Experts of a small language model.
Size: 11 layers, width 256, vocabulary 8192, 45.3M parameters.
Experts: 16 experts in each of 11 layers, 288 SwiGLU neurons an expert, 1 pick a token, a softmax router.
Below are experts of layer 7 (counted from 0) of a mixture-of-experts language model. Rows are named router (the router's row for the expert), down (a neuron's output weights, with its number) and show model dimensions 0-127. Each number is 128 + 24 x the weight over its row's rms, rounded and kept within 0 to 255. Numbers have three digits each.
After each expert's rows: a language model's description of what the expert responds to. This comes from a sample of Wikipedia text that the model never trained on.

# expert 10
router:127120124082107133115167143152157147177146100141105101112129127099098131147127129110133101097139155096125153147093096103126144125147124125120130138152139176126136088133145161073114171087120137193157153136133153125118144087100077115108167120112129134118084138142095129102155134094123121127150161108124127122163146126138126112152103134122110130134145122147134111131150077091142134165133
down0:129121120122170122163081090122078131116125137148134119133133137134147156155112121131114139118166081132155169174081126172135134095116157155110101107082106116096133147100141088114143117142129130137134135112135143136150142128150149126122156152128130140100120171064132078088090128115156113123129124155167157157096111171106148135141129106170140126135102099112121111148162151116150117176114
down1:132112149140128126111113135088102136138085131128146193111083169092113170071124132102153106174133133155082099128153123106122143123098124134092137099089141099131142130169136147127117107142107123116105131103117064110130131141155107142132099164126129166137119093097140131167126098136171142118131113099122152091139114094118113106141138124098140130141093151091138139077139154100126170099118
It responds to: Foreign name fragments

# expert 14
router:131118138089128118156108178159116170154107142161112145126138135126126136127105110125123094135164149123143196100065124100140104121143136111121105115132110118160116112128142164119141156107138135155146128166147140155116106128100100140152146116117115118121118118128100098119149135118111158115142176120105109095151175137167143101165104145169138143123162140138151144108141141118143129126109
down0:132105100156093118127136127152147116141153167113155162121111105105165128098131133107118134120104078152113132138154112163151153103118126167122131122103116148111144137113146069117113110111117124144157099147113093155096156141147152095084172168153067109114148137093122137097123146137114109118118116117108141207127116105138153094118076151099136103135116085141118126124102116119128127142125
down1:154103129100122106133158150129128116085121130149112139089130128123132112120156122151117111136143177127124137102130081160148102094158112095137114145110142127141160092131177171082165102132145152154129119091124130137136107128117143117129135147133129098159182135116110124152115137188157155117100110108091092116132116153116142162122161137133129146147080167091117088116145104112094143137152
It responds to: Career event words

# expert 3
router:158154139101086122162131116138166084161120134127160134140124115095123149151113152105146138108141183090100123147105099133128126152135108100127151125126156114139108119136127175091138147116097139151139136159128120156108101147141147120112174101143117117166108086156100110119127135113106114135171145157087134100151134114128157080123096102120120150190116114144111147108143120112151099186136
down0:130096152084134146106117111150132119111103155147129154094095166144153148110095139098120138117108144143093116137131131102135131140168119112099145138108114121098120104125142122099087088146063143096117129095153102089126101162131101121147136151128157115179143098117118129156133123086109166133137122120136139148145120087110081130079174113106148097150118175129085114168137137136117134157085
down1:110099114079149150141149098078126160107132121099109129116087125139155115120134096146153121109181146142113122142133133152090093175113144142165155129139111107109111149102138116151162116129132142134154148149156106173135081079151124082129116135137129128115154147101125128129139146082161128149169133110151134168113124077146150090128108127153152127155102127106100125094119109108120106155120
It responds to: Sentence and heading ends

# expert 9
router:162144135099090131125158153148130099138095131164164153131196120135084157145127149144142147152178149155118111151090150129064118122159104133105144129123158142154112116123088152087140143147129115129149102134090112116148115118124104158095160064131095135143095095128113096143167169124073121126149173135114146136138166152147130124143149164110119148111121117140113131132154104103170091115142
down0:163140135120129095105161139137127117142126099153147113176124123119112091147174138163157131126104142161116187135145120105124118119120091133097107073112140138136139151123076110130146147139124127160096154116137166145117105140137147082128091141173134149098161140098117092127118109150128116133139145081125121121109153080120116129138135081089152125113151113138132143101163123134116150106140
down1:117108079106128109123134128154143136115101137108063123116122136139094121120144148146119129111141068162139106165116149103144153142148112111102151151148112090150081131136125099131178130138135114099146126163120132105124126121116100103105141163144106192159122101151127133107131120134124165143154119107103148148112124127149109102106180163125091166135175110123130100132110187115169120131163
It responds to: Syllables after capitals

# expert 8
router:118100142129093083131148138157153134139101127140114132131155120122123158127125135130093158135117112128131191119138102092129094115113121113108110128135135130136153056154147140137133109121103119154125100098130123151117134130138123113130131110106100097159132114140120101106162142103121101107172121102099100114145134140165146131110173166151149125135128108164123113108147086098189132182116
down0:176136114122182111105117102124162144125089123116084134130125077127162151090096080163146101135133112121078132077153169140140065115152169105141146188103120122076119140133118102087119182144142080147132105138122129119105150073125124107104122147127097165137090161138108121113123108163114132078082174126120111115121085135105101127137146127127119166111131161161107140124101113140138107162106
down1:135116111123125143111108092103160117131109154118126099121145156139164140119140102114109150149096122079165148136127116143120087150145117132140129108101112094145130100154146083104128116093134100129113160134129101136102133079148122122113133127174126124119094138091128175073094142095132099116104084108134123127141124123115102131121109099105111137161170134135088108097162154127119133127117
It responds to: Copulas and function words

# expert 6
router:138141134109083079146106156139124144138085141186155130166144118136103162156178121110136091162131174087157148117119108091141122119144164138065110109157150146132167136090112131119125147120069084153126111133102113142132117083142120127136127123153120151140116127172123094116136140116121126136151160119127117137144167147155146111110128157133125144158077106128113135095139115130116093141134
down0:140140116127087102123158182124143136166130118156158158141106163111158149109148128113123132118145157168122114115112120158144112115158119142130140124125154108084156096144128080156103130120139126167154099152147196096134173151134146115131099125112114136126132151112149147112120110146087111149145127153080098151139137139112067142098146120171123128085149136110147130126117081156091149109135
down1:125128156144137122108142112123160117142188131129139080162127121137179137137086119114123090111134115128150130117131135130064155165134149109106072132091130098135107123119154140113114154102153112139102097162123081145133149113121125150085155122098111153132143088096172130097113143130105163111154115114107135181114113140118174183140158142126127098130111073142114159112116115153123118071138
It responds to: Prepositions and possessives

# expert 15
router:098108115105103141114090117162140094147141143142141139102128091092078132145124141112140104143110132063146102134121131130101122095139116132093080164137136172113130104093133136128137165093115156138130109130104090135120092094115116148055154154150094125110105133132115128135158149082128119134142179069147105099132116117104121108136142172150136127137133112152122110129144101121147083150128
down0:108129085128156110119132137140136107096132131150068138129161095121100128127116144119117131142130128106153129134099135076121144149136085106098134180134132123115090138128172084121136103140133129131146123116131102080140129112130117103136141140140156103153126102135107135152102124095116102164120116145165104104140116132110111165155132128115158106151158080125127158115151129144076140119151
down1:114161126099139105163102146139144162119118101115127111123113166136141093103101145122130103071127123162096099142118106097057126116114113082131145144125105135151123096125137142153134113161159148106116071108124124127117134099106122143082139130144131075114134141162083086153121089144106135147120140114138161116120130112122116113144097154128108151132141155132177142105113107153106141124107
It responds to: Function words